{
  "n_layer": 11,
  "routed_scale": 2.5,
  "balance_loss": 0.000559,
  "balance_bias": true,
  "qk_norm": false,
  "attn_scale": 0.0884,
  "init_std_qkv": 0.031,
  "grad_clip": 2.0,
  "train_tokens": 724900000,
  "dataset": "wikipedia_en"
}
Below are experts of layer 7 (counted from 0) of a mixture-of-experts language model. Rows are named router (the router's row for the expert), down (a neuron's output weights, with its number) and show model dimensions 64-95. Each number is 50 + 10 x the weight over its row's rms, rounded and kept within 0 to 99.
Before each expert's rows: a language model's description of what the expert responds to. This comes from a sample of Wikipedia text that the model never trained on.

# expert 28
Adjectives after the, a or his and before a noun, such as new, public, political, same, early, short, higher.
router:39 51 58 49 65 59 47 46 51 67 46 62 40 47 45 41 42 42 38 27 34 48 43 70 48 62 48 39 51 55 59 55
down0:60 52 58 61 61 35 38 46 57 34 63 40 47 42 43 46 39 49 52 53 38 74 42 54 65 65 52 66 54 38 53 40
down1:37 35 50 68 34 59 61 44 51 30 28 69 33 44 61 43 59 32 58 52 58 51 36 37 58 47 57 54 57 42 44 40
down2:60 44 40 42 48 52 57 49 57 35 31 59 37 48 44 26 55 46 53 56 54 56 55 57 57 57 56 46 59 60 62 51
down3:31 59 39 49 60 38 53 26 61 45 68 62 54 49 54 51 61 39 40 44 49 40 44 61 63 67 63 32 59 42 52 46
down4:66 45 36 50 46 52 33 41 41 54 51 31 52 35 65 63 64 52 71 40 55 39 42 53 59 59 56 63 54 56 43 67
down5:54 32 65 53 44 51 36 39 37 58 59 48 59 32 44 43 60 65 45 56 56 57 45 41 63 54 48 48 51 34 52 36
down6:61 36 47 61 45 59 56 62 54 45 41 45 45 56 52 43 60 64 70 49 39 63 63 25 52 46 52 66 64 47 41 61
down7:48 63 58 40 65 43 59 63 51 49 60 56 48 51 50 53 51 61 60 28 48 34 57 54 49 62 69 47 72 60 38 44
down8:36 32 54 52 57 60 47 39 59 46 61 50 48 65 35 54 67 44 56 43 41 27 30 64 56 63 45 38 58 48 39 41
down9:50 47 51 57 57 41 34 46 44 53 50 58 51 50 43 74 30 58 62 71 46 59 45 59 29 52 67 64 51 43 54 51
down10:44 51 63 50 47 42 35 32 57 55 23 49 65 56 60 48 37 50 61 60 57 29 49 61 54 74 53 61 29 60 38 51
down11:38 57 28 60 69 56 36 43 72 55 61 59 56 52 50 51 41 65 57 53 57 41 41 39 56 50 58 63 49 51 48 45
down12:54 53 47 63 54 57 48 51 31 49 53 52 66 36 54 40 52 50 45 43 46 68 53 44 49 57 52 44 40 49 48 51
down13:55 34 40 54 45 44 46 55 46 19 47 60 58 30 39 42 46 53 68 49 52 74 56 49 45 57 69 62 46 31 28 60
down14:50 47 46 50 44 53 67 56 57 45 56 60 52 53 46 58 58 46 77 36 60 60 38 58 62 69 63 45 38 64 50 44
down15:39 47 43 46 47 59 51 52 39 47 47 45 58 52 44 62 55 54 59 39 55 47 35 46 65 83 30 38 50 46 48 45
down16:53 52 44 40 58 48 73 56 49 49 50 44 39 50 33 48 51 48 60 58 65 50 44 55 56 31 48 63 51 40 37 45
down17:47 61 30 39 39 62 36 52 50 37 40 54 58 48 47 55 64 35 31 70 51 52 61 52 49 54 73 46 41 49 46 46
down18:59 49 50 66 36 57 51 49 33 43 27 57 48 49 28 44 50 45 48 52 34 49 34 44 41 47 44 51 35 43 37 51
down19:58 47 52 59 48 55 44 39 63 56 27 41 49 65 38 34 39 52 56 56 45 52 44 50 36 72 40 42 60 57 51 39
down20:63 54 45 34 59 43 41 64 50 54 54 55 47 62 43 61 50 32 43 33 30 51 54 41 55 59 58 46 60 60 50 60
down21:55 39 45 50 42 53 58 51 59 62 39 48 45 64 54 45 49 36 44 41 53 67 50 56 60 31 44 60 65 44 47 52
down22:50 41 47 47 50 39 51 41 49 59 56 54 47 56 44 38 52 35 74 45 60 41 48 56 31 42 35 61 58 46 57 55
down23:80 69 45 56 41 50 72 53 50 52 23 55 53 55 45 49 42 70 62 48 38 36 46 35 45 61 47 54 59 44 60 64
down24:34 51 35 46 31 43 42 61 28 43 50 56 42 64 40 48 52 58 51 48 58 72 43 48 42 52 55 51 53 50 41 42
down25:48 31 63 55 65 32 46 56 55 56 56 42 47 49 32 50 54 65 47 37 25 38 70 54 52 36 34 52 44 56 71 33
down26:43 59 51 45 42 42 58 44 48 61 61 54 55 54 44 54 43 51 53 57 45 46 57 66 62 53 59 49 57 37 55 53
down27:51 60 45 30 62 63 59 55 37 54 47 65 56 52 67 73 50 43 63 51 51 50 62 62 49 61 52 39 63 46 45 48
down28:44 45 54 43 37 51 62 47 42 50 45 40 40 61 73 77 40 38 60 78 57 39 56 54 48 59 63 37 52 52 66 68
down29:32 55 45 45 47 39 36 47 49 64 53 61 48 57 48 50 45 59 47 21 59 44 42 39 54 47 35 53 62 55 44 57
down30:64 63 42 63 50 61 50 46 50 50 45 51 54 30 47 52 71 67 54 51 51 81 45 53 64 68 56 58 61 60 59 48
down31:64 52 71 47 39 36 54 47 32 43 45 52 70 51 42 49 31 64 57 44 38 40 36 47 49 39 43 41 56 55 48 48

# expert 60
Nationality and occupation words in opening biography lines, such as American, former, professional, footballer, politician, and table bars.
router:42 51 52 50 64 40 28 61 61 62 54 67 38 45 47 53 46 49 55 34 42 51 52 58 43 58 49 45 54 36 54 57
down0:61 41 60 36 61 58 38 64 25 60 54 40 54 64 53 41 46 49 44 58 52 59 25 32 53 39 55 56 52 42 44 51
down1:36 41 58 48 36 66 37 58 40 39 49 58 48 54 51 55 54 46 50 42 47 42 44 35 73 64 34 57 33 57 46 52
down2:54 67 66 52 52 48 52 49 55 42 37 35 39 63 52 62 38 42 38 39 45 46 64 65 47 75 55 75 70 53 44 49
down3:55 51 68 53 49 53 74 49 59 53 48 46 50 47 54 65 58 50 56 64 29 56 50 46 61 24 54 44 51 39 56 34
down4:57 62 58 46 33 39 44 61 42 46 49 54 45 53 61 43 49 46 45 51 51 44 58 55 62 61 43 28 49 42 51 54
down5:59 53 59 35 40 53 48 49 49 48 45 60 56 42 46 56 61 35 49 50 52 35 45 46 47 50 48 69 49 57 40 55
down6:52 45 48 68 58 44 49 57 66 54 50 64 50 45 53 58 55 57 51 33 60 44 43 65 66 47 40 59 39 42 57 39
down7:37 54 33 63 59 58 55 49 39 29 44 50 62 61 74 45 54 51 49 62 31 43 43 52 42 42 59 59 53 52 42 43
down8:36 43 36 47 62 44 59 35 46 43 67 61 37 47 43 51 38 69 54 86 42 40 51 50 47 34 53 57 31 47 44 50
down9:52 54 58 36 35 49 48 48 45 60 48 54 44 51 39 59 57 47 64 67 35 49 44 49 43 51 66 64 53 62 52 48
down10:42 47 49 46 44 37 46 56 30 58 62 39 48 62 41 64 50 41 80 51 49 32 43 31 50 51 43 45 32 38 57 51
down11:60 66 51 54 47 38 49 76 25 46 48 56 45 53 55 33 46 46 38 46 54 64 49 44 36 76 44 63 38 32 41 63
down12:39 43 54 46 59 63 44 39 41 65 67 63 37 61 38 63 56 61 38 58 38 44 47 52 65 66 34 44 51 51 58 52
down13:55 70 55 48 47 53 51 51 57 52 57 63 39 45 60 75 55 69 74 68 49 52 52 58 44 71 51 48 44 56 61 58
down14:55 43 60 50 58 28 49 63 56 53 67 44 45 62 51 42 43 53 64 59 49 45 51 57 24 62 40 36 55 56 44 48
down15:41 53 42 56 41 46 51 60 45 30 50 63 45 81 39 53 38 39 58 58 65 55 35 56 48 53 41 52 51 44 37 51
down16:50 47 53 61 48 46 48 42 45 42 43 54 39 69 40 69 52 50 28 30 51 51 53 71 43 47 27 37 67 72 54 57
down17:37 58 58 58 55 43 57 48 39 48 66 63 67 41 54 36 49 38 53 45 39 48 46 56 47 31 51 48 57 64 66 48
down18:41 35 50 48 37 47 34 48 62 60 51 59 38 56 54 62 53 49 56 64 33 60 60 29 58 50 54 62 39 28 50 54
down19:49 51 48 46 60 62 50 53 56 48 55 45 64 46 69 43 48 45 46 56 44 59 53 35 47 56 48 37 56 56 35 53
down20:64 34 61 43 50 56 62 57 54 53 49 67 52 49 58 49 63 36 66 55 43 50 56 71 39 43 56 66 57 53 47 49
down21:61 48 43 41 49 56 52 51 33 50 45 63 36 39 48 57 62 59 50 49 56 38 61 53 56 46 48 42 59 50 69 36
down22:66 55 30 58 54 42 60 51 58 63 51 62 54 51 39 44 58 44 60 54 39 53 55 51 44 62 65 55 64 46 57 60
down23:37 46 53 56 58 48 33 44 56 69 71 67 52 65 52 54 59 43 54 35 57 59 45 58 68 60 54 60 52 34 56 55
down24:49 53 22 29 45 60 46 39 47 37 63 48 61 32 65 66 52 72 55 53 55 47 54 67 54 41 45 61 41 54 42 52
down25:52 58 53 41 62 48 44 45 62 44 62 65 46 65 53 49 49 51 30 58 49 36 42 48 45 70 51 61 55 65 56 41
down26:38 71 59 43 54 54 64 33 54 49 41 61 61 60 32 44 61 53 43 37 42 57 45 55 52 48 43 57 46 60 44 48
down27:55 63 48 55 48 52 42 50 35 51 38 53 46 61 40 33 54 59 49 62 47 53 31 51 63 58 40 64 54 40 46 51
down28:66 50 60 55 49 61 55 40 20 43 54 63 57 40 53 57 25 44 61 53 50 56 41 53 46 72 42 34 54 51 23 55
down29:46 60 33 49 56 48 57 66 53 42 64 66 63 49 46 49 71 43 57 52 50 29 29 45 47 46 47 59 51 44 64 54
down30:53 53 60 58 64 62 41 55 40 41 51 46 48 43 47 54 55 30 45 43 54 67 47 41 41 44 48 46 35 53 34 61
down31:50 42 42 36 51 40 52 50 56 68 45 63 45 59 56 50 53 53 51 46 39 48 56 44 55 54 50 39 52 56 43 43

# expert 29
Digits in years, counts and statistics, such as 1959, 22 summers, 50 games, and spelled counts like seven, four, five.
router:54 52 70 51 52 64 41 44 48 65 46 51 35 47 44 50 60 41 54 34 54 54 58 54 40 34 46 60 54 52 51 62
down0:33 49 47 54 39 47 53 45 60 54 60 53 59 29 68 57 37 35 46 49 45 35 53 59 54 51 70 45 48 57 54 61
down1:46 47 42 40 39 57 62 68 39 41 69 43 40 46 41 50 56 59 44 43 58 54 44 48 56 59 36 64 39 36 46 44
down2:50 49 58 51 40 57 50 59 47 43 55 60 52 46 51 45 40 47 31 41 57 65 31 42 54 56 46 62 43 48 45 65
down3:53 51 52 46 47 40 49 26 49 50 45 65 51 55 56 40 50 48 53 56 59 57 44 33 44 49 57 51 57 60 57 40
down4:55 52 48 51 65 42 46 54 53 35 65 65 67 45 30 45 37 50 60 37 38 51 45 46 46 43 43 42 46 41 48 44
down5:63 51 58 68 45 64 60 53 54 71 43 58 52 44 52 52 39 45 64 49 37 50 66 40 55 49 41 56 51 71 42 52
down6:49 43 45 43 53 46 63 47 61 48 49 51 52 45 47 55 58 51 54 42 45 53 64 27 64 62 67 38 57 45 42 56
down7:59 51 57 67 31 49 47 52 53 58 53 56 43 39 54 53 43 52 44 53 61 52 57 48 50 56 60 64 46 44 71 55
down8:43 56 54 33 61 53 56 69 27 40 50 54 57 56 47 47 56 47 58 49 38 25 42 52 36 43 46 36 51 74 31 59
down9:46 36 54 35 53 58 61 69 48 30 62 41 38 41 44 40 43 41 60 48 60 42 55 60 56 49 53 29 45 38 53 58
down10:67 44 54 38 44 34 44 50 41 60 75 55 38 30 42 62 50 54 49 42 37 55 38 72 45 56 58 71 50 36 54 65
down11:58 44 39 44 45 39 51 44 60 42 67 59 46 59 49 55 44 52 56 33 35 30 35 33 58 66 61 64 37 35 42 51
down12:40 55 62 36 64 46 56 64 50 44 52 37 47 62 60 45 35 47 52 23 43 45 41 57 44 35 51 67 68 66 37 55
down13:71 59 55 49 36 36 48 38 47 73 54 57 51 67 36 71 49 67 54 29 43 45 44 50 47 67 42 65 42 39 63 41
down14:33 49 37 49 53 61 43 38 54 34 53 60 60 52 50 28 42 41 47 48 50 29 49 62 50 56 46 49 38 70 46 38
down15:61 44 46 47 39 28 56 68 48 49 48 53 64 56 49 39 41 37 63 49 57 50 45 67 63 37 49 42 40 53 31 47
down16:54 59 57 66 45 26 49 41 54 58 39 69 60 33 33 49 50 55 56 49 66 35 47 60 52 61 61 39 47 50 47 56
down17:43 58 77 23 53 59 23 34 64 62 37 52 39 63 48 67 57 54 40 40 61 58 41 39 46 62 42 67 52 53 55 37
down18:38 56 65 58 53 61 59 28 57 48 46 54 56 58 47 65 59 47 57 49 49 41 22 54 73 60 45 38 56 62 51 60
down19:61 43 56 51 27 28 83 63 52 51 56 48 38 45 43 59 47 36 43 45 46 47 53 75 58 43 32 61 38 65 64 39
down20:59 45 40 56 48 59 43 33 66 44 49 61 80 36 43 52 46 50 39 43 56 53 65 50 58 62 47 33 38 52 55 31
down21:50 58 47 62 64 45 68 40 39 48 57 48 37 55 47 42 55 55 53 61 67 51 37 67 40 42 46 42 57 46 40 39
down22:37 47 44 46 46 57 29 63 73 49 44 68 51 53 50 42 34 64 54 61 40 58 32 31 41 62 51 55 64 58 67 48
down23:51 46 49 34 41 55 47 59 44 44 56 45 52 41 48 54 61 50 65 42 52 51 59 61 44 52 67 56 60 57 62 49
down24:49 43 56 53 55 46 43 40 47 61 60 61 45 59 41 64 49 50 42 55 56 39 38 71 47 40 57 66 49 61 64 23
down25:49 55 57 62 57 43 26 45 64 50 56 50 37 46 42 32 42 55 46 46 43 42 38 63 44 49 44 56 62 38 61 52
down26:51 46 53 52 47 40 60 67 40 34 59 36 34 42 41 55 68 46 54 47 45 55 42 61 51 42 52 56 40 59 42 41
down27:45 50 61 56 54 52 56 51 56 43 53 56 42 55 54 54 46 60 67 58 66 60 43 59 54 51 57 45 58 47 41 55
down28:64 60 54 44 54 65 60 68 65 47 40 41 41 41 56 51 45 34 60 45 46 41 44 47 38 40 44 56 51 61 44 68
down29:42 56 44 53 52 51 58 44 42 67 48 42 52 51 40 58 52 53 57 42 61 33 39 55 60 56 44 73 63 50 50 31
down30:52 46 28 39 71 43 54 58 69 58 38 42 61 49 36 31 59 64 46 51 33 61 47 36 49 66 46 70 58 57 30 59
down31:48 61 39 51 63 58 43 50 35 47 22 52 56 34 38 59 43 75 55 54 40 60 44 69 53 66 24 46 40 46 64 53

# expert 12
Last digits of ZIP codes, identifiers and years, plus dashes and punctuation after numbers in addresses, tables and date ranges.
router:57 48 62 47 50 51 45 47 40 46 36 61 53 51 33 48 36 44 58 29 34 53 65 61 57 34 50 60 56 49 41 59
down0:40 66 37 55 41 50 50 40 67 61 53 48 55 48 62 56 44 68 42 56 51 62 51 54 45 56 40 58 52 52 56 44
down1:64 62 60 44 59 62 49 25 56 66 50 47 45 37 62 44 31 57 58 74 52 64 45 50 55 40 50 41 40 67 38 33
down2:48 71 32 43 60 55 45 52 45 61 45 53 53 53 38 56 53 31 51 60 50 64 50 61 66 52 49 54 44 36 36 40
down3:42 54 59 52 73 63 58 56 68 56 42 46 69 40 55 60 51 51 60 41 44 39 44 50 45 44 65 50 52 54 63 46
down4:37 36 17 50 51 60 49 53 43 61 59 44 52 64 49 71 53 35 50 55 58 44 37 53 50 54 30 46 66 59 57 35
down5:48 32 52 50 40 78 62 50 36 43 49 33 57 37 45 45 59 47 41 50 38 53 62 52 58 47 28 33 58 57 58 47
down6:49 44 48 57 37 45 62 58 39 64 45 40 41 56 58 53 47 44 55 40 70 53 61 60 48 64 53 52 59 68 35 47
down7:49 53 44 43 52 49 67 57 64 18 57 34 61 38 55 59 40 41 52 55 38 42 45 46 40 70 57 56 50 67 49 62
down8:47 51 57 65 52 63 54 44 51 60 53 43 44 33 46 51 45 35 38 52 46 39 65 48 44 30 58 58 28 41 40 46
down9:39 53 49 45 66 52 58 37 64 44 49 52 54 47 49 43 51 61 45 34 57 43 55 54 62 56 49 33 30 23 59 60
down10:41 66 56 32 43 46 39 53 41 57 42 63 56 45 33 32 47 43 45 50 60 56 58 47 59 68 48 48 64 53 59 46
down11:44 49 51 78 53 56 54 43 42 36 52 35 42 65 55 36 49 34 49 51 61 39 65 49 41 68 62 51 61 45 44 44
down12:53 49 49 42 51 30 47 51 41 48 40 38 49 54 38 52 59 61 59 57 60 56 66 40 45 75 52 59 50 56 44 67
down13:37 45 67 42 45 56 43 46 49 39 46 68 48 51 50 47 48 65 42 52 49 62 44 46 48 51 75 60 37 47 50 42
down14:50 49 44 43 57 39 52 54 50 42 34 67 65 43 53 59 41 55 47 52 39 55 41 55 40 52 59 32 45 42 25 56
down15:34 61 44 70 56 65 33 42 51 58 66 35 27 70 53 55 61 54 39 55 59 41 42 33 38 55 34 39 38 44 55 47
down16:48 48 45 39 45 57 58 43 35 52 48 54 67 61 54 43 48 45 49 37 58 43 42 61 47 51 46 52 50 61 73 49
down17:29 58 46 32 49 45 49 55 51 45 46 55 30 48 42 54 57 49 62 67 44 30 64 51 41 53 48 48 57 66 74 47
down18:31 41 60 54 54 68 54 55 56 43 33 76 52 51 46 45 56 47 54 68 59 43 54 68 54 34 56 54 62 43 56 44
down19:36 56 46 50 43 57 59 62 34 51 67 59 61 43 44 43 50 46 61 41 46 32 34 30 46 46 57 50 57 51 50 49
down20:73 51 45 50 29 47 46 51 43 58 24 53 59 47 48 52 53 48 34 55 51 50 63 39 28 53 38 47 60 37 46 31
down21:60 45 60 45 58 62 74 61 48 42 32 67 39 47 63 55 48 53 48 53 59 46 62 48 45 60 65 62 51 46 54 41
down22:51 46 39 50 60 45 56 47 38 58 59 50 46 54 51 57 45 38 49 58 46 54 25 65 55 50 38 39 64 50 36 48
down23:26 68 56 62 42 47 34 47 36 43 45 45 38 63 29 45 33 47 76 63 53 34 68 49 45 30 54 50 68 55 59 58
down24:41 51 55 39 42 52 53 47 59 54 45 44 61 52 52 47 42 43 45 39 44 52 47 62 47 56 54 39 58 57 46 56
down25:53 38 60 36 46 33 63 62 44 32 32 53 61 67 51 43 69 36 47 55 63 44 62 49 62 71 49 51 48 56 48 65
down26:39 48 55 51 44 27 57 27 55 53 41 54 56 56 46 46 56 57 45 51 50 46 51 39 52 47 42 56 51 50 40 45
down27:37 48 58 54 45 67 32 75 40 50 57 34 28 34 40 44 58 41 58 39 54 41 45 62 46 44 58 56 42 56 66 35
down28:44 38 56 60 58 38 51 47 59 43 51 66 46 50 29 45 30 47 54 36 46 41 52 60 51 56 44 53 55 33 46 36
down29:47 40 54 44 32 29 53 36 52 53 41 57 43 48 32 76 48 62 48 58 61 47 55 54 58 58 49 53 40 54 61 54
down30:63 47 38 36 46 53 45 59 48 44 39 51 41 67 60 44 61 74 55 42 43 40 43 37 58 69 33 58 71 40 30 41
down31:65 44 57 67 57 54 59 45 53 47 36 38 55 42 65 54 59 52 39 64 37 51 49 46 49 59 47 45 31 39 47 56

# expert 39
Ordinary nouns directly after the, a, his, their in prose, such as line, side, house, decision, role, club.
router:47 46 52 57 44 42 39 44 43 49 49 71 36 42 45 55 56 44 45 48 38 45 62 60 50 51 67 44 45 43 51 48
down0:53 67 51 50 59 59 46 63 53 53 72 41 42 61 50 52 59 42 36 43 52 36 45 49 54 55 60 56 37 48 53 34
down1:56 64 52 45 52 57 30 45 56 46 59 47 48 46 52 58 63 56 49 52 36 45 53 55 36 55 57 71 52 63 45 51
down2:36 54 45 32 61 56 37 44 63 46 58 44 52 68 38 37 48 63 47 51 49 43 49 34 58 49 58 29 58 35 52 55
down3:54 49 69 52 50 46 49 51 65 56 58 42 59 41 48 42 49 66 56 62 34 32 53 32 61 51 50 50 44 47 57 43
down4:59 43 39 49 57 41 46 43 42 53 53 37 46 48 42 45 56 57 49 49 55 54 61 61 49 48 51 52 47 54 75 43
down5:54 44 48 59 49 50 52 49 38 49 65 52 52 42 58 32 58 57 50 55 65 46 42 50 52 42 50 51 52 55 38 72
down6:54 61 51 51 58 42 45 28 39 60 61 54 41 40 52 64 66 53 59 55 53 49 44 60 45 59 57 58 53 55 50 42
down7:59 52 42 35 34 51 57 51 58 56 42 65 57 49 52 44 42 45 68 59 49 46 54 24 53 54 58 45 35 51 49 56
down8:40 64 32 57 43 38 42 48 71 35 62 44 48 38 48 78 58 44 59 52 66 61 51 36 41 57 55 52 51 71 58 50
down9:45 44 43 48 46 57 66 37 54 53 50 54 52 59 48 33 51 56 37 40 58 57 55 55 57 67 60 50 44 69 68 26
down10:33 54 47 52 37 37 40 53 51 72 59 47 54 56 55 59 56 48 32 53 46 48 64 36 60 64 55 71 30 60 49 46
down11:54 52 53 38 38 56 58 51 49 67 40 46 39 39 58 42 49 28 44 61 43 43 45 31 59 57 51 52 47 60 44 40
down12:44 70 42 54 44 41 45 52 64 73 60 42 47 56 43 58 44 52 47 37 58 40 37 51 43 60 52 49 63 73 57 46
down13:51 45 53 47 44 60 66 34 60 72 60 45 45 67 63 49 38 52 44 61 31 52 51 40 67 40 56 61 52 40 63 44
down14:34 52 40 49 49 66 53 48 62 37 48 34 62 60 62 59 45 65 29 51 41 57 56 44 50 34 67 30 80 54 45 51
down15:67 72 49 46 45 44 34 65 55 59 43 44 55 40 43 41 46 38 77 49 36 39 54 36 45 72 59 39 41 61 38 46
down16:47 59 45 43 65 59 57 51 43 46 65 48 54 44 55 70 59 64 52 43 44 47 62 38 55 46 38 56 49 47 63 50
down17:46 47 46 29 62 37 50 64 51 67 47 47 70 55 51 43 48 32 60 50 39 64 57 47 68 44 37 45 46 58 60 61
down18:64 41 36 59 53 46 38 56 41 62 54 42 40 48 56 40 68 49 47 47 49 57 43 29 60 56 49 63 44 49 51 35
down19:63 58 54 71 32 57 78 53 46 23 48 44 40 49 57 54 53 29 70 45 59 48 29 61 49 36 39 51 45 46 58 50
down20:52 53 44 60 23 42 51 46 56 51 64 52 56 44 37 44 61 53 55 64 46 48 45 50 41 39 50 48 69 50 54 59
down21:49 58 39 46 60 50 40 46 50 52 48 56 61 33 43 48 59 38 73 57 51 59 48 70 35 34 57 60 53 59 35 40
down22:50 59 47 61 49 58 44 43 39 34 37 42 44 54 26 55 59 49 57 54 51 58 56 40 34 52 53 50 36 63 42 53
down23:53 35 54 61 47 65 54 34 54 63 50 49 44 49 47 62 49 55 54 28 60 50 37 51 60 58 46 54 53 56 44 57
down24:22 53 62 53 57 48 46 43 50 41 47 42 55 52 55 30 53 38 67 65 54 40 71 41 30 44 58 48 33 59 48 52
down25:42 47 56 56 33 47 45 52 48 54 68 54 47 35 52 51 64 51 58 57 35 36 37 58 39 52 65 54 62 56 54 42
down26:37 57 50 49 51 45 44 45 59 41 50 50 43 31 40 62 65 75 44 47 57 47 39 51 56 69 55 49 37 54 61 30
down27:50 45 49 50 44 49 53 45 53 56 62 60 37 67 49 36 65 35 48 46 53 42 59 49 49 56 52 48 44 50 38 35
down28:32 57 39 40 60 51 51 58 53 54 68 48 48 67 50 61 48 52 33 27 50 58 56 48 65 53 68 54 56 53 55 46
down29:67 34 50 54 40 52 51 56 49 51 45 39 40 39 71 40 53 35 26 39 54 44 46 49 59 60 60 51 44 47 41 32
down30:46 33 55 52 57 61 35 66 49 52 63 58 45 60 46 60 45 67 62 34 51 53 38 53 43 45 53 46 46 61 44 47
down31:43 44 54 70 50 60 43 53 47 46 53 49 63 48 48 43 53 56 44 40 57 56 45 38 32 62 54 56 26 43 44 51

# expert 36
Digits completing years in dates and ranges like 1966–67, 1978, plus sequence adverbs such as then, later, subsequently, also.
router:57 52 67 51 45 45 40 51 38 46 47 76 43 46 35 59 30 47 54 31 39 65 66 64 49 27 36 52 51 46 38 54
down0:49 47 61 51 44 49 42 54 45 35 30 44 62 53 48 51 42 47 44 45 71 57 57 43 45 72 57 51 55 50 34 50
down1:50 55 53 43 32 52 47 50 49 51 51 36 56 57 29 46 59 48 48 47 58 47 37 65 45 53 55 54 33 43 38 53
down2:33 68 59 53 36 60 49 58 29 54 47 52 42 63 52 47 49 52 52 58 61 49 70 56 44 58 57 43 56 46 51 29
down3:71 45 45 42 51 43 64 44 58 47 53 60 70 63 57 30 50 50 50 50 48 43 57 42 47 65 67 60 65 35 51 61
down4:51 59 59 45 27 41 67 51 56 27 16 54 58 45 33 48 47 46 53 55 55 51 52 44 54 50 31 44 72 50 37 55
down5:51 51 36 66 59 39 56 48 47 49 64 60 55 38 42 51 67 29 44 60 52 51 37 34 29 53 68 51 43 41 58 49
down6:36 59 53 49 47 54 44 44 61 48 43 29 57 55 64 43 35 35 41 55 53 42 66 41 51 62 60 44 51 49 49 66
down7:54 45 40 48 43 66 45 44 42 56 63 46 36 74 53 53 50 51 70 50 62 42 63 44 51 46 46 44 54 53 41 34
down8:48 59 54 62 63 58 58 54 54 51 45 59 51 53 51 48 47 57 40 69 41 36 54 46 67 60 28 46 56 43 50 64
down9:67 50 58 57 51 71 54 54 35 48 41 69 51 27 56 62 56 46 41 49 61 51 56 54 47 45 53 66 48 60 73 59
down10:36 53 58 60 43 59 53 74 56 43 71 44 55 55 52 68 45 51 52 28 55 61 53 53 60 58 45 48 33 53 39 44
down11:42 48 58 61 45 55 48 49 35 61 50 43 36 53 39 49 42 54 49 31 46 53 53 55 53 48 44 35 43 62 53 42
down12:41 54 43 57 52 74 57 58 46 71 51 40 55 41 56 58 76 46 47 44 49 64 39 55 48 55 35 48 46 51 54 49
down13:42 66 54 46 74 48 37 40 57 61 58 46 76 57 45 43 47 41 57 40 23 45 46 59 61 54 54 50 55 33 60 52
down14:62 35 47 62 51 55 54 44 66 56 48 49 63 41 58 42 49 52 54 55 55 40 43 56 59 48 63 38 31 62 56 59
down15:60 60 47 48 66 56 46 43 51 61 37 53 65 48 56 57 41 58 41 38 37 38 44 47 65 48 44 45 40 40 33 39
down16:51 42 51 58 47 58 52 35 54 46 45 40 56 61 66 30 46 44 69 49 54 30 58 45 60 37 50 40 46 44 47 45
down17:55 57 42 45 42 56 43 39 37 49 43 56 54 37 61 38 58 57 52 51 50 42 29 53 49 56 37 44 44 57 64 58
down18:45 38 44 40 53 49 46 46 36 47 41 57 53 52 34 68 50 60 35 56 32 34 63 55 43 53 54 38 49 40 54 69
down19:45 59 58 27 47 56 49 35 54 71 48 55 37 37 54 40 49 50 63 48 57 49 39 46 63 35 22 43 33 71 55 50
down20:60 32 64 64 48 41 58 40 56 54 54 52 42 55 32 56 70 73 43 58 61 42 48 62 59 61 54 61 36 48 35 35
down21:33 43 44 51 42 62 54 44 46 54 47 45 36 57 55 65 53 58 67 47 61 58 53 46 53 45 42 43 59 62 59 51
down22:53 56 55 83 49 52 45 53 54 59 65 50 49 46 41 70 68 46 45 52 68 32 48 49 29 52 53 50 39 26 65 38
down23:47 42 43 42 49 55 63 55 16 45 61 55 58 40 48 60 48 52 58 42 46 58 62 33 51 46 37 52 53 60 56 61
down24:49 42 52 66 47 50 45 43 54 28 36 70 63 39 42 51 50 56 52 50 62 38 32 63 53 65 49 50 34 50 44 47
down25:53 58 45 59 52 66 52 68 56 54 65 30 39 39 54 67 57 27 26 53 47 54 36 60 47 59 35 48 49 55 46 51
down26:64 33 71 51 45 49 36 50 52 60 53 45 54 32 59 43 58 55 41 65 80 55 52 41 51 56 55 40 65 48 39 62
down27:58 36 41 38 62 48 68 50 25 58 54 75 59 49 46 53 43 49 53 53 52 56 46 55 56 48 72 47 33 49 36 53
down28:36 43 30 48 61 64 40 46 57 63 57 50 44 35 80 49 45 46 36 41 52 45 59 53 37 53 61 46 64 53 45 45
down29:58 54 53 24 61 46 51 49 58 36 47 50 46 58 45 54 42 63 59 60 46 45 48 41 45 54 45 38 65 45 64 59
down30:49 40 58 39 50 51 59 67 46 30 49 39 49 47 48 54 52 46 50 53 58 51 43 46 46 44 55 48 54 33 47 44
down31:43 39 43 53 35 47 59 44 48 43 55 44 60 56 53 67 59 48 49 66 65 57 46 37 53 51 47 61 48 42 47 53